Experts of a small language model: width 640, 2 picks a token.
Below are experts of layer 8 (counted from 0) of a mixture-of-experts language model. Rows are named router (the router's row for the expert), up (a neuron's input weights, with its number) and show model dimensions 320-383. Each number is 128 + 32 x the weight over its row's rms, rounded and kept within 0 to 255.
Before each expert's rows: "gets" lists some tokens that make up at least twice as much of what it gets as of all text; "mostly gets" lists some tokens that are sent to it at least half of the time. This comes from a sample of Wikipedia text that the model never trained on. Tokens count by the router's weight.

# expert 5
gets: "\n", "=", "\n\n", "S", "A", "B"
mostly gets: "R", "S", "B", "L", "O", "D"
router [122 120  91 142 175  68 206 138 102 175 142 123 145 142 127 125  56  92 204 132  92 150  97  87 193 196  88 192 114 192 129 115 113 148 100 169 171 101  95 119 188 115 124 129 128 102 165 184 150 132  76 130 119 182 163 127 157  58 156 168 169 127 141  96]
up0 [100 184 160 153  97 153 145 162 130 151 181 113 159 121 140 127 135 164 144 120 153  83 124 141  82 103 135 124 136 230 125 116 122 190  98 117 101 149  94 123  56 142  96 133 203  73 140 146 173  86 118 124 142 121  80 101 134 118 127 129 159 139 188 124]
up1 [183 160 151 197 166 151  78 170 145 128 133 195 100 154 166  84 179 140 171  85 152 119 152 136  58 151 106 129 141 100 169 186 176 110 148  74 122 143 140 118 138 165 126 136 141 128 194 119 150 169 137  80 176  74 148 123 114 109 134 155  92 154 133  87]
up2 [168 111 155 102  98 213 143 113 125 139  62 141 126 106 139 141 115 129 110 132 138 131 146 159 109 162 128 147 154 146 143 111  84 184 195  67 116 155  92 133 163 153  84 153 153 118 150 144  85 150 172 112 206 147 111 128 180 149 124 130 123  85 115 134]
up3 [125  68 147 172 203  75 117 154 122 143  71  99 113 145 125  58 118  86 120 140 113 170 120 158 120 120 103 133 151 107 126 150 198 124  83 111 137  96 174 145 114  90 160 116 121 192 139 127  97 137 143 165  66 121 133 101  94 111 144 166 118  64 120 117]
up4 [ 98 165 115 134 111 121 116 153 159  70 132 130 146  73 103  85 158 148 139 115 137 117  96 114 127 136 143 156 120  86 126 127 188 126 114 113 138  93  79 129 137 146 175 135 132 138 146  94 180  96 145 124 167 126 136 133 134 108 152  62  83 176 121 119]
up5 [170  83 131 157 129 125 120 171 159 116 134 115 148 137 132 128  75 103 131 154 154 112 136  98 147 123 122 126 172 109  96 111 181  97  95 156 130  99 150 154 122 111  84 168 145 158 130 123 141 153 101 158 175 145 167 162 154 128  99 164 142 189 164 116]
up6 [144 169 132 142 160  82 147  88 136 150  67 173 110 159 147 124 147 112 195 182 160 105 100 139 125 142 198 142 134 145 135 138  72 136 146  93 148  80 107 108 122  98 151 111  51 122 181 131 145  70 117 155 117 107 128 156  75 111 117 159 133 127 108 132]
up7 [111  92 156 100 132 117  77  80 139 201 153 170 113 135 143 141 127 130 141 114 138 108 111 125 130 147  89 144 149 141 106 100 146 136  92 103 151  84 136 122  85 115 183 145  82 105 121  94  81 174 110 166  92  96 107  98 149  96 144 123 109 109 134 107]
up8 [135 125  96  91 118 130 187  80 136  87 126 174  88 149 207 130 140 132 131 138 121 115 113 108 121 138 126 101 135  68 159 101 200 149 127 158 130 136 132 152  84 144  58 123 114 144 116 136  42 222 136 120 140 135 101 144 139 173 145 142 122  95 116 136]
up9 [164 182 155 130 146 109 125 196 133 110 244 152  67 138 159 128 148 125 145 156  41 175 103  38 159 127  80 151 175  22 138 114  71 145 115 174 199 121 144 111 151 134 153 174  49 155  49 109  95 166 126 145 201 121 152  66 120 131 133 137 123 135 120  68]
up10 [137 102 136 113 179  81 125 142 179 175 128  86  88 118 143  76 127 200 137 119 105 159 117 104 116 145 137 164 154 155  90 132 154  98 118 124 114 120 130 125  97 124  66 157 168 155 176 101 109 139 167  71 140  20 110 154 150 157  93  95 104 116 119 136]
up11 [103  81 121 138 185 190 114 143 157 163  81 164 138 160 115  98 146 128 121 160  98 114 114 156 127 121 164 159  86 124 135 121  24 116  92 106  98 127  98 127 160  69  99 104 138  98 155 111 209 143 134 141 139 178 134 120 104 165 111 127  83 177 115 162]
up12 [105 158 156 214 163 163 104 186 118 156 129  93 172 144 213  90 108 169 142 158 134 108 105  93 117 133 125 144 163  89 106 153 200 121  66 102 124 102 110 155 128 137  84 154 110 146 114 139  58 132  87 169 147 131 110 128 145 112 179 117 168 208 150 112]
up13 [166 131 168  85 139 177 147 131 162 119  59 147 115 184  60 142  80 100 124 118  57 148 160  54 135 130 127  89 126 184  99 124 174 148 117 155 147 148 138 147  62 109 135 206  88 150  89 110 191  96 104  67 194 118 128 140 153 138 118 151 153 137  88 133]
up14 [133 229 191 157 147 105 100 153  74 115 151 126 147 154 118 158 128  93 167 148 157 194 140 125 111 155 172 158 110  89 130 168  91 120  90  41 104 123 134  93 104 110 126 113 119 126  69 122 211 124 117 207 117  97 172  68  92 109 132 122 153 142 188 136]
up15 [116  95 138 133  40 129 100 107 101 111 130 152 139 114  86  97 136 100  77 122  68  98 147 101 157 102 114 153  98 106 121 129 186 103 157 121 102 173 131  82 184 141 163 115 131 103 208 130 129 159  92 175 106 107 127 135 156 171 114 129 139 160 209 101]
up16 [ 93 148 113 184  97  91 131 116 108  66 107 118  97 115 195 187 147 136 166 131 203 127 126 102  78 172 121 132 156 171 172 115 153 153 117 123 157  69 113 119 107 103 116 177  69 114 164  82 102 183 109 176 145 167 108  90 102 105 119 157 122 108 156 176]
up17 [157 132 139  82 187  95  94 160 116 122 211 133  91 130  84  79 124 104 118 143  96 127 113 156 138 112 142 195 153 149 182 115 149 162 105 162 126 149 120 143 145 113 148 181 132 148  96 162 154 112 127  70 147  99 122 138  85 137 157  69 136 166 105 106]
up18 [161  91 115 143 165  81 124 143 150 183 113  89 130 104 153 115 107 137 116 158  71  93  93  98 118 155 102 120 116  25 134  80 139 196  87 101 107 155 130 145 153 135 122 159 118 155 160 139 128 128 127 152 164 151 106 139 112 109 146 140 119  86 175 168]
up19 [163 201 152 140 150  70 130 119 182 118 171 101 144 147 121 141 122 154 149 126  52 171 167  61 131 133 144 153 122 120 122 110 122  72 118  79 120 124  96  84 123 115 146 177  36  91  72 132 129 111  75 130 119 119 115  68  96 119 111 103  76 114 158 129]
up20 [ 84  93 159 118 130  89 144  87 165 141 107 146 113  86 122 141 127 136 137  73 146 135 104 171 133 152 116 208 102 200 122 110 139 126  97 116 119  83 130 114  75 132  70 128 101  69 189 125 173 119 123 179  91 153 118 123  95 166 140 159 130  82 129  96]
up21 [110 157 131 150 126 189  69  88 101 182 149 134  84 151 132 194 139  67 144 116 136 255 143 177 101 156 135 171  98 191 137 153 106 108  67  93 143  83 108 131 122 136 104  94  28 136 109 161 120 122 117 173 135 185  73 110  89  60 103 133 135  74 125 132]
up22 [131 136 152 102 116 123 117  99 109 119 161 158 138 138 213 109 151 127 143 183 134 110 123  99 135 185 125  82 111  67 135 123 115 104 101 126 156 169 159  81 172 107 114 143  74 148 166 122 170 120 117 158 176 163 136 106  84 143 139 132 125 155 117 106]
up23 [137 164  93 103 104  59 128 132 105 127  88  99  99 126 123 128 190 170  98 146 134 120 159 104 138 129 101 182 117 186 121 202 131 152 153 123  91 144 131 149 116 120  88 162 128 162 222 170 182 121 130  73 114 124 182 100  99 104 115 150 118 162 112  95]
up24 [121 162 105 111 123 170 142 128 174 148 137 113 175  83 102  74  86 131 137 131 103 141 136 131 137 110 200 122 121 203 123 228 112 147 145  58 162 109 115 110 139 163 119  70  89 122 146 141 117 114 120 157 107 121 161  98 111 112  50 194 168  63 120 125]
up25 [153 129 154 142 149 150 169  86  99 100 151  97 122 146 153  78 121  96 107 157 126 152  83 127 112  94 147 130 103 115 148 118 113 157  93 177 143  90 111 151 105  87 138  94 131 124 104 144 153 116 135 141  73 151 167 148 142 108 136 127 131 129 119 126]
up26 [155 144 178 122 107  76 174  85  63 156 139 143  62 132  97 121 153  81 145 184 123 130 122 138 124 115 118 123  97 174 109 147 111 141  65 111  97 187 117 104 127 122 115 102 118 206 124 124 120 113 116  82 126 166 181 141 106  77 165 133 160 179 120 142]
up27 [133 168  70  58 226 116 138  96 212 140 127  90 105 143 118  97 176 127 105 113 147 149 103 142 108 131 118  48 137 125 115 187 166 162 151 103 127 152  93 125 106 147 121 166 173 141  87 164 115 114 115 128 141 122 117 176 153 126 114 189 111 100  89 122]
up28 [134 129 144 112 154  87 123 115 102  85  77 122  71  99  26  47 123 151 113  33 145 110 155  31 152  48 137 165 133 175 139 128 172 129 135 102 129 148 109 162 137 139 137 134 160 124 180 139 109 132 180 113 112 132 136 108 136 115  92  71 106  92 125 115]
up29 [146 120 102 125 160 148 134  99 145  69 106 135 104 129  87 105 110 109 171 170 183 157 150 179  84 159 182 166 140 160 150 159 106 143  78  39 152 105  94 118  91  94 135 106 103 132 139 104 101 160  95 114 132 138 148 112  99  92 156 140 141  95 133 112]
up30 [184  97 152  74 117  88 153 115  82 124 164 158 130 111  87  88 141  57 133 157 126  73 116 108 147 146 132 142 112 164 119 156 146  98 108  56 173 201 114  91 124  97 154 127 161 132 116 114 177  97 122 142 170  58  72 105 166 143 108 139 142 135  90 152]
up31 [105 105 118  79 130 122 143 200 127 105 142 115  61 144 175 134  89  81 152 184 118 110  95  53  74 137 140 134 132 200 147 107 101 127 158  59 134 131  98 102  96 116 139 122 114 169  80 188  96 174 136 136 126 113 146  76  95 142 158 156 144 192 158 140]
up32 [ 95 110 108 167 132 127 142 134  69 160 166 191 100 129  83 123 130 145  76 124 132 143 122 134 154  74 128 194 169 179 107 130 120 101 141 180 137  93 120 116 116 151 154 106  66 130 146 107 106 115 115 141  91 139 144 139  99  90  93  83 113  99 160  88]
up33 [126 153 129 185 139 129 150 138 165 170 177 165 151 130 107  89 131 109 110 141 181 131 147 117 117 134 135 153 100 121 157 119 104 148 146 155  95 148 128 167 138 103  88 185 120 120  96 139  95 143  96 136  97 185 127  46 109  72 139 186 100 218 130 103]

# expert 19
gets: "-", " (", "–", "/", " \"", "{"
mostly gets: "–", " K", " D", " U", " H", " Wi"
router [ 92 106 102 120 103 182 167 170  66 126 138  81 123 114 108 133 111 146 181 133 107 127 110 141 128 121  71 202 114 122 139 122 102 160 112 129 149 117 143  83 124 134 123 152 127 131  77 210 121 100  82 127 137 146 142 140 190  96 143 186 124 140 122 101]
up0 [146 127 138 163 172 127 162 130  90 145 197 160  89 133  99 169 131  92 116 145 143 141 207  97 165 131 140 125 190 118 105 135  86 132  94  54 103 137 145 133 124 171 104 108 116 123 133 139 101 177  79 112 135  92 102 134 135 106 128 164 101 139 122 113]
up1 [169 134  79  75 170  70 142 149  92 113 126 141 123  72 136 165 137  62 170 131  89 184 115  99 129  21 152 166 138  77 154 157 125 116 124  87 116 133 126 121 125 123 131 114 133 152 134 102 119 152  91 139 138  87 135 134 137 164 148  98 143  88 108  98]
up2 [ 90  99 183 158 145 127 159 118 163 159 120  69 132  99 110 130  59 133 114  88 137 122 130 162 127 115 147 112 176 157 142 151 136 130 113 212 115 123 145  99  47 155 125 101 119 163 107 150  99 161 147 184 133 164  51 114 115 123 149 170 134  77 111 154]
up3 [150  78 193  74 149 127 137 149  92 222 187 100 163 141 135 123 119  39 118 111 174  82  90  89  99 148 139 141 142 115  72 143 128 113 156 111  97 150 146  86 118  94 158  93 122 118 168 137  68 152 111 206  86 116 135 154 158 138 133 133 125  79 141 119]
up4 [ 98 132 159 172 116 190 132 226 111 175 174  93 134 137 145 103  88 122 141 121 166 133 151 113 156 127 129  92 194 170  90 134 152 136 125 133 136  79 103  70 106 154 141  71 119 117  49 143 139 127 110 105 148 100 107  92 119 161  53 165  97 124 162 116]
up5 [164 203 121 113 122  64 171 156  91 186 114 121 133 146  96  91 203 140  90  83 217 182  65 159 101  90 105 128 114 117 118 113 111 192 124 180 124 158 115 141  92 127  75 123 167 125  71  97 138 203 123 112 134 128  67 160 131  92  93 120 105 104 144  65]
up6 [153 124 191 194  58 136 120 110 131 139  88 125 108 115 138 138 137 146  72  84 163  62 126 118 123 116 132  96 111  59 116 122 140 126 100 119 122 147  99 140 112 109 137 189 149 120 115 117 101 113 133 176 147 195 114 137 110 117  95 148 106 120 122 125]
up7 [109 157 160 134 153 158  87 111 171 107  97 168  80 163 112  89 130  72 155 194 134 123 129  64 106 151 142 165 100 103  51 107 146 108 155 119 125 147 138 109 151 130 131 146 126 183 150 138 100 116 153  98 114  79 105 132 116 117 154 200 159  72 113 187]
up8 [158 131 138 183 136 115 131 169 114  97 120 113  86 119 144  35 172 182 141 111 106 164 133  91  61 143 107 108 104  74 146 152  61 135 110 121 126 104 182 130  60 112 161 119 155 153 138 121 106 116 124 155 130 119 119 111 104  97 178 155 135 143 141 120]
up9 [129 204 129 130 147 104 148 196  51 104 160 150 115 125  94 140 126 140 193 119 113 134 107 169  95 104 147 137 122 176 109 126 122 149 115 125 120 106  97 160 121 114 105 114  84 139 188 115 137 129 131 154  79 125 127 140 102  85  83 131  73 107 124 110]
up10 [114 135 176 143 104 114 122 185 126 140 122  97 149 117 168 158 142 160 130 115 114  92 164 141 149 170 143 134  99 149 102 152 148  92 150 123 121  89 177 111 141 115 145  84  87 120  90 166 150 105 151 142  87 155  83 121 146 113 131 136 176  99 200 115]
up11 [116 171 145 131 100  91 179 140  80 100 131 127 132 109 152  33 123 140  98 112 113 148 114 164 141  98 121 134 176 126 102 162  76 140 124  98 122 212 156  84 113  96  87 106  82  99 166 150 132  90 111 131 132 115 127  98  88  91 135 142  88 160 107 154]
up12 [ 80 130 101 147 148 167 134 128 157 188 194 101 144  99  65 153 130 104 150 122  61 106 117 137 142 154 129 195 139 125 151  96  62 135 197  79 153 117  78 111 109 116 122 135 104 163 114 100 169  78 113 103 116 147  65 106 146  79 115 124 147 138 129 134]
up13 [122 136 198 178 142 163 121  65 115  84 110  73 127  74 162 162 143 124 128  37  91 126 150 108 158 142 124 125 108 144 108 125 125 125 121 147  65 121 153 174 104  89 164  96 146  21 125 132 125 123 109 175  75 115 155 137 159 108 117 146  73 132 141 150]
up14 [119  85 124  70 192  71 133 227  82 143 172  88  94 139  80  99 111 158 137 114 136 102  82 132 164  88 142 143 145  64 119 152 135 177 123 122 133  98 143  99 123 111 129 147 151 140 108 119 167 132 110 119 138  97 114 124 128 112 120 180 148 139 129 141]
up15 [120 111 147 120  80 162 109 168 136  78 177 103 123 129 133 141 131 108 105  92 104 208 114 146 120  82 147 200 136 143 151 167 173  78  98 122 169  86  94 145 154  99 136 154  91  82 175 121 108 166 152 121  77  93  59 112 118 109 103 139 145  80 107 104]
up16 [ 91 141 131 109 100 146 116 123 130 125 116 112 181 132 139  93 148 140 147 125  95 134 130  94 130 112  96 122 130  90 142 150 150 111 107 173 136 121 106  81 114 123 162  75 130  38  83 145  97 103 134 163 151  90 105 101  97 139 126 171 122 128  90 107]
up17 [ 97 118 162  96 133 158 122 134  65 134 145 122 156 108 112 108 189 151 108 145 211 116 134 131 144 154 141 139 148 153  92 108 152 107 106 148 123 117 156  91 151 142 109 177  47 141  75 116  74 120 147 184 108  51 146 131 129 111 120 202  88 122 105 137]
up18 [110 128  98  80 152 160 120 112 114 136 126 176  87  52 180 105  90 211 137 134 121 147  95 173 178 109 115 130 136 127 212 155 170  56 132 139 132 123 117 116 114 147 119 114  88 100 142 134 142 176 145 134 100  70 141 131 115 127 144  72  74 145 118  94]
up19 [110 119 110 135 127 137 150 134  87  54 115 154 104 129 101 102 131 169 100  81 118 148 132 141 134 139 162 112 160 210 169 110 112 120 123 113 145  90 162  90  92 138 156 131 145 114 121  80 130 153  88 141 142 129 143 139  79 131 139 177  51  73 132 116]
up20 [ 90  69 137 146 101 126 150 195 114 102 209 153 121 127 113 141 194  88 104 157 155 106 125 170 130  96 144  69 167 133 115  89  68 136 100 184 132 103 119 101 114  60 138 129 117 164 106 167  77  99 131 123 143 127 100 124 113 111 112 135 117 160 163 154]
up21 [157 177 118 107 116 129 107 153 143 110 131 123 151  84 124 183 139 107 149 180 106 184 110  84 113 133 170 155 102  95 199 151  80  74  92 127 144 108 119 157 119 145 182 120 128 146 148 101 134 162 145 146 215 119 140  94 122 162 135 177 128 156  75  78]
up22 [128  82 107  92  90 147 114 145 165 226 137 165  99 138 117  92  91  71  81 130 125 120 116 148 141 167 167  97 172 157 121 169  97 167 133 116 113 139 180 132 124 135 149 110 135 184 114  79 136 144 155 184 160 103 133 105 115 107 153  92  99 174  99 148]
up23 [118 207 129 124 103  99 180 218 162  52 138  98 110  69 157 120 118 154  93 151 137  86 165 182 155 120  97 146 113 160 148 156 140  89 146 157  74  99 117 146 111 151 118 142  95  99 123 122 118 142 127 107 122 123 133 175 129 141 129 160  94 134  54 115]
up24 [118 158 116 114 151 157 135  87  98 155 147 154 184 107  72  85 151 107 121 141 103 150  98 198  86 122 114 143 116  82 202 144 113 127 166 130  57 149  98 133 144  96 157 120 140 153 156 158 173 106 144 133 158 137 132 130 146 148 123 125 121 100 148 154]
up25 [129 149 191 143 128 152 120 115 173 113  48 120 125  95 124 116  80 119 112  88 145 133  83 158 116 139 115 123 139 131 149 178 161 113 153 150 155 133 144 131  84 114 144 143 114 110 127  68  82 113 170 135 100 105 180 143 169 156 115 148  93 110 134 129]
up26 [131  86  65 145 155 138 105 176 170  98  97 121 123 151 119 125 131 147 183  75 135 184 118 150 111 111 129 150 102 150 200 124  85  97 117 116 129  90  82 129 143  80 154 175 193 168 123 130 121 114 149 194  78 161 145 100  94 186 108  83 108 114 143 119]
up27 [126  75 128 155 130 111 150  91 109 146  89 155 126  81 203 115 133 130 123 133 106 168 136  84 127 103  86 133 138 207 118 156 152 130 145 117 159  81 142 146  89  84  91 118 163  73 216 123 142 113 135 166 102 166 110 130 124 145 130 115 140 116  70 100]
up28 [141 118 110 148 125 110 154 119 143  57 104 113 129  56  98  56 139 161 140 152 155 182 114 144 120 136 146  97 129 139 105  61 144 100 168 186 149 125 153 132 136 173 143 170 118 135 116 125 118 133 132 146 137 114 159  89 117  91  56  65  86 141 189 135]
up29 [138 124  66 139 129 140 119 100 157 127 128  89 110 144 110 114 181 103 111 154 189 148 105 125  86 140 150 128 126 171 135  99 134 204 116  84 124 117 128 190  69 115  98 157 120 175 123 152  94 133 112  77 109 127 121 152 111 111 160 106 172  86 148 141]
up30 [120 166 111 165  70 121 131 200 162  66 163 155 168  82 108 151 167 100 176 162 113 130 116 144 108 109 109 186 138 114 161 106 118 173 226 123 126 138 131 163  99 165 128  99 191 176 117 152 125  90 153 163 163 112 149 129 136  98 131 138 104 134 156 114]
up31 [149 118 152 213 107 122 146  91 100 167 135 130  89 127 135 191  73 146 138 126 197 143 124 147 161 147 154 113 110 181 149 150  50 136  64 123 131  72 234 130 117 139 122  25 128 102 158 141  72 151 104  81 143 161 175 157 125 133  91  89 124 152 132  61]
up32 [138  67 146 159 105 125 155 160 167 160 192 112 102 150 199 211 110 125 146 123 194  93 161 185 114 160 118 163 142 123 114 137 190 160  77 129 121  69 102 141 141 120  96 189 199 125 136 104  76 122 111 120  62 117 104 116 141 127 145 149 152  78 146 121]
up33 [114 146  91 148 170 165 122 109 174 125 135 155 136 104 149 160 109  87 161 145 123 142 106 150 120 101 145  94 101 194 203 126  57 124 146 137 137 130  92  96  93 105 131 153 101 134 137 109 154 127 132 185 101 143 121 114  97 132 101 117 130 104 129  90]

# expert 14
gets: " |", ",", " (", "\n", " and", ";"
mostly gets: " &", " et", " ("
router [124  89  96 135 145 137 166 101 114 128  90 116 102 121 144 124 139 102 109 143 153 134  82 112 198 154  78 159 137 139 127 110  64 159  89 158 117 108  84  80 171 127 130 144 154 138 135 177 139  59 119  41 165 156 145 146 178 115 135 132 171 137  68 141]
up0 [162 120 168 152 145 117 151 106 134 131 155 116 150 122 110 107 117 138 136 125 188 201 110 119 145 101  82 158 161 119  90 175  91 145 108 138  68 118 145 114 147  25 144 120 117 152 145 139 156 127 171 112 115 120 162 142 130 131 125 121 131  92 153 146]
up1 [155 151 122 159 138 131  86 129 130 143 133 105 145 130  97 127 140 161 112 113 176 164 127 109 159 196 184 171 161  83 136 132  80 135 143 172 135  94 165 125 140 152 132 178 126 110 183 137 151 135 115 115  99 114 119 140 129 137  66 167 115 147 142 167]
up2 [132 128 105 156 163 133 151 141 122 125 145 150  94 133 136 115 104 144 130 162 110 188  83 147 132 174 194 155 153  95 126 153  78 106  79 138 131 111 133 152 135 141  98 145 124 174 195  97 119 181  56  99  82 180  91 132 131 126 145 202 149 174 130 177]
up3 [145  79  93 173 141 104 155 112 115  78  85  92  96 118 147  78 122 134  86 106 147 132 125 141 150  96 153 164 171 157 104 151  90 167 129 130 109 122  92  93 107 115 142 135 160  71 152 163 143 120 108 108 114 147 145 148 105 117  87 107 142 162 101 112]
up4 [112 110 148 150  39 111 124 125 132 165  85 148  69 115  97 114 121 136  91 108 167  73 126 103 151 130 156 189 128 135 136 120  89 135 158 108 127 115 106 135 160 129 172 123 146 171 118 115  93 168 124 133  98  85 146 133 133 113  49 104 132 176 104 138]
up5 [ 96 139 154 140 126 136 153 173 142 102 129 103 148 132 132 111 138  87 100 141 126 157 106 133 178 141 173 129 152 106 125 110 191 158 133 154 114 112 193 124 143 153 113 141  95  77 205 113 136 122 113  94 110 110 135  99  91 111 145 114 145 128 112 157]
up6 [121 120 142 142 149 142 162  68 135 119 133 124  85 143 133 125 147 115 109  53 156 132 154 154  94 150 154 111 147 133 125 132 107  98 131 144 102 168 124 110 141 150  95 138 126 110  92 131 132 135 143  80 107 121 125  77 136  83 121 161 101 119 133 116]
up7 [153 126 124 126 245 141  99 108 136 158 200 139  75 152 100 126 149 149 191 105  46 129 113 155 150 176 123 113 119 165 139 123 204 168 133 150 166 102 143 133 143 115 157 130 159  88 143 144  98  61 146 109 186  54 128 167 115 137  97 111 115 105  84 171]
up8 [110  86 116 155  83 111 146 129 162 135 132 100  96 134 128 118 141 109 147  72 175 153 156 113  99 115 173 104 128 155 100 175 116  63  88 149 135  96 149 107 143 134  89 230  41 130  71 101  75  88 137 126 136 150 181 105 122 123 121  85 135  76  91 122]
up9 [117 122  95 137  64 144 113 156 188 114 129 143 164 123 157  84 151 140  84  83 154  82 151 101  97 115 189 186 143 190 128 101 136  93 133  96 153 115 152 117 168 147 109 115 133 128  83 116  97 157 138 134 121 114 111 141 158 101 111 130 193 117 123 170]
up10 [178 130 114 127 166 134 124  70 142 141 149  97 126 129 141 159 246 149  76 136 192 152 158 146 174 129 135 131 132  98 108 136 173 165 130 139 147 153 104  91  90 107 142 114 130 101 140 144 152 122 109 144 138 104 111 119  88 110  96 116 122  50 101 121]
up11 [141  93 125 138 181 114 119  86 139  80  93 168 100 130  78 164 111 152 132 109 149 205 126 170 137 121 205 116  79 124 109 115 163 146 165  90 134 117 104  92 124  83 114 151 105 109 144 127 130  73 143 145 137 148 133 159 112 141 152  96 139  91 118  85]
up12 [124 119 117 150 123 112 126  68  65 127 125 126 150 141 187 124  98 105 127  70 194 120 145 141 165  84  80 108 109 100 101 148  99  94 119 165 114 156 123 128 135 156 154 152 150  65 138 144  79 143 194  99 106 115  85 144 139 105 111 109 103 183 131 131]
up13 [103 141 110 145 113 131 124 168 150 104 100 173 106  94 146 125 110 119  67 150  45 181 134 115 128 163 167 136 111 178 100 180  99  53 129 150 116 103 103 117  93  75 168 123 120 100  82 125 148  82  86 108 110 129 143 108  92 164  96 101  80 162 110  92]
up14 [ 95 134  88 175 110 136 118  95 111 128 122 105 128 128 111  80 113 175 116  68 122 124  86 138  93 159 144 144 111  86 181 121  95 133 147 169 150 103  71 106 147 113 140  96  48 167  92 143  85 140 137 129 124 173 144 135 136 149 125 120  86 164 101  46]
up15 [114 130 130 108 123 110 203 138 141 133  48 109  77  71 101  54 184 163 102  87 132 162 134 128 168  99  53 168 112 109 111 139  80 110  97  98 121 138  65 129 159 112 119 124 239  64 179 138 136 148 155  82  77 156 111 103 161 145 116  89 145 118 121 134]
up16 [167 108 126 121 140 161 137 129 109 107 134 136 149  83 134  94 178 132  94  82 181 117 115  87 145 141 141 107 140 109  50 148 159 138 114 139 147 170 146 105 137 178 108 157 148 118 107  70 104 133  98 118 153 136 121 164 102 167 122 174  66 118 130 156]
up17 [126 153 169 194  62  84 146 130 118 177 114 152 139  92 129 129 110 118 194  74 134  81 129  50 137 140 129 162 109 173 186 136 161  76 140 149 130 138 110 110  92 126  87 134 136 168 145 148 154 137 145 145 121 119 138 132 137 164 143 142 132 115 126 153]
up18 [142  97 133 202 159 159 140  50 131  72 137 167 153 111 116 135 115 167 108 178 170 141 156  95 121 135 115 141 114 122  84 138 165 139 109 117 101 204  46  96 122 158 109 156 102 128  82 170 170 153 126 108 107 103 149 104  71 134 124 105 126  87 133  96]
up19 [112 152 130 106 115 117 126 139  72  74 180 141 119 109  93 110 240 149 129 144 184  91 146 137 161 179 190 144 122  84 149  99  62 103 162 194  58 142 117 106 112 141 125 112 102  53 101 134 117 120 139  54 131 145 148 145 116 128 162 113 122  83  91 117]
up20 [115 125 175 139 180 113  70 151 128 108 179 131  57 126 169 121 154 110 108 136 143  86  91 106 124 136 115 100  96 110 159 115 128 100 100 108 153 149 117 149 132  50  96 138 124  93  45 134 160 128 163 152 152  64 118 155 129 126 135 145 114 165 112 204]
up21 [148 117 170 196 103  96  78 134 167 146  85 178 128 105 209 149  94  94 121  57 149 115 127 178 126 140 116 110 152 117 103 137 148 119 184 132 105 230 111 128 155 169  88 105 130  96 225 116  75 115 119  84 120 143  97 117 149 187 119 114 136 114 103 134]
up22 [139 114 129 120  85 113  94  68 109 117 110 154 110 133 134 172 175  53 111 102 139 132 107  69 137 161 168 146 174 105 142 111  87 143  98 143  98 179 148 134 152 113 171 147 139  77 164 150 127 178 113 153  68 145 119 155  98 108 138 114 123 147 121 152]
up23 [118 121  93  93 111 116 169 155  89  79 123  97  27 146 118 115 108 177 137 143 108 180  80 142  75 146 119 103 138 132 124 102 100 112 179  99 117 211  98 160 102 132 100 208 147 125 145 176  97 177 165 169 128 139 125  96 144  97 167 127 121 134 113 136]
up24 [211  84 145 108  94 171 157  72 142 106 136 148 145 110 120 108 148 143  39 136 219 162 109 138 147 157 132  89 156 165 150 152 198  67 123 153  70 115 161 157 111 150 101 139 126 167 144 140 161 147 106 121 129  90 157 150 128 114 104 114 131  67 133 142]
up25 [125 129  98 107 102 149 137  94 156 121 141 131  56  89  99 115 193 141  21 110 161 168 180 104 205 120 113 170 107 144 132  95  57  58  84 162 123 167 119 140 145 100 147 188  90 142 136 156 188 156 206 119 152 161 134 152 139 176 118 116 146 159 105 140]
up26 [103 100  88 111 160  54 150 144 160 133  94  86  85 151 147 128 174 119 118 126  83 127 140 179 159 138 114 100 114 124 112 164  66 131 102  93 115 132 146 130 126 140 148 206 152 117 143 128 166 108 130 102  87 114 118 154 133 109 127 112 126 148 152  83]
up27 [153 164 105 117 164 106  79  80 161 130  86 126  52  99  89 191 141  82 166 132 103 127 173 138 105 119 111 153 124 167 134 173 226 145 147 142 153 133 101 114 139 148 140 108 144 111 134 110 119 133 132 154  65 137 105 155 149 169 128  77 130  99 111 127]
up28 [183  60  80 137 110 111 121 112 158  93 128 168  48  99 182 159 157 177  32 109 198  94 128 132 147 107 158 189 118 215 114  91  90 122 122 169 160  65 142  99 145 173 170  94  87 101 156 112 118  76 147 115 145 157 137 161 102 100 116  93 139 146 103  91]
up29 [163 141  87 118 116 134 100 198 121 129  82  97 134  69 153  94  53 151  93 140 131 167 127 103 162 132  92 111 188 115 159 112 139 162  42 166 142 134 127 110 140 148 119 145 123  86 165 133 135 131 120 136 159  97 154 130 100  94 141 177  76  88  97  52]
up30 [152 161 108 153 129 141 110  71 109 207 100 113 158 132  95 128 165 111 150 153 120 144 104  73  95 119 157 168 108 128 123 127 147 220 141 154 109 177 133 136 160 125  60 103 164 149 117 133  65 128 155 149 122 164 118 140  52  90 151 178 113 158 119 200]
up31 [170 115 133 120 171 119 159 183 134 132 117 147 124 125 108 130 122 142 137 136 117 124 123 102 114 145 163 121  81 215 155 139  89 145 128  96 153 141 175 178 126 148 119 133 127 140 100 131 150 129 125  86 158  83 141 130 150 191 151 112 131  66 118 160]
up32 [ 77 100  74 120  83 110 176  49 149 108 129 107 135 113 124 193 160 198 144  44 101 193 129  90 112 108 139 130 143 135 145 139 176 119 177 165  91 102 122 147 173 117 144  93 100 162 133 131 118 166 149  98  76 133 155 152 109 174 102  71  99 164 139 208]
up33 [112 126 141 154 158 154 185 108 158  73  84  77 152 117  85  96 147 169 151 107 137 163 138 156 164 124 142  59 161 182 148  84 158 147 128 120  90 120 122  90 137 141 166 145  83 141 163 124 120 104  94 116 138 168 102 132 138 146 160 114 122 188 115 101]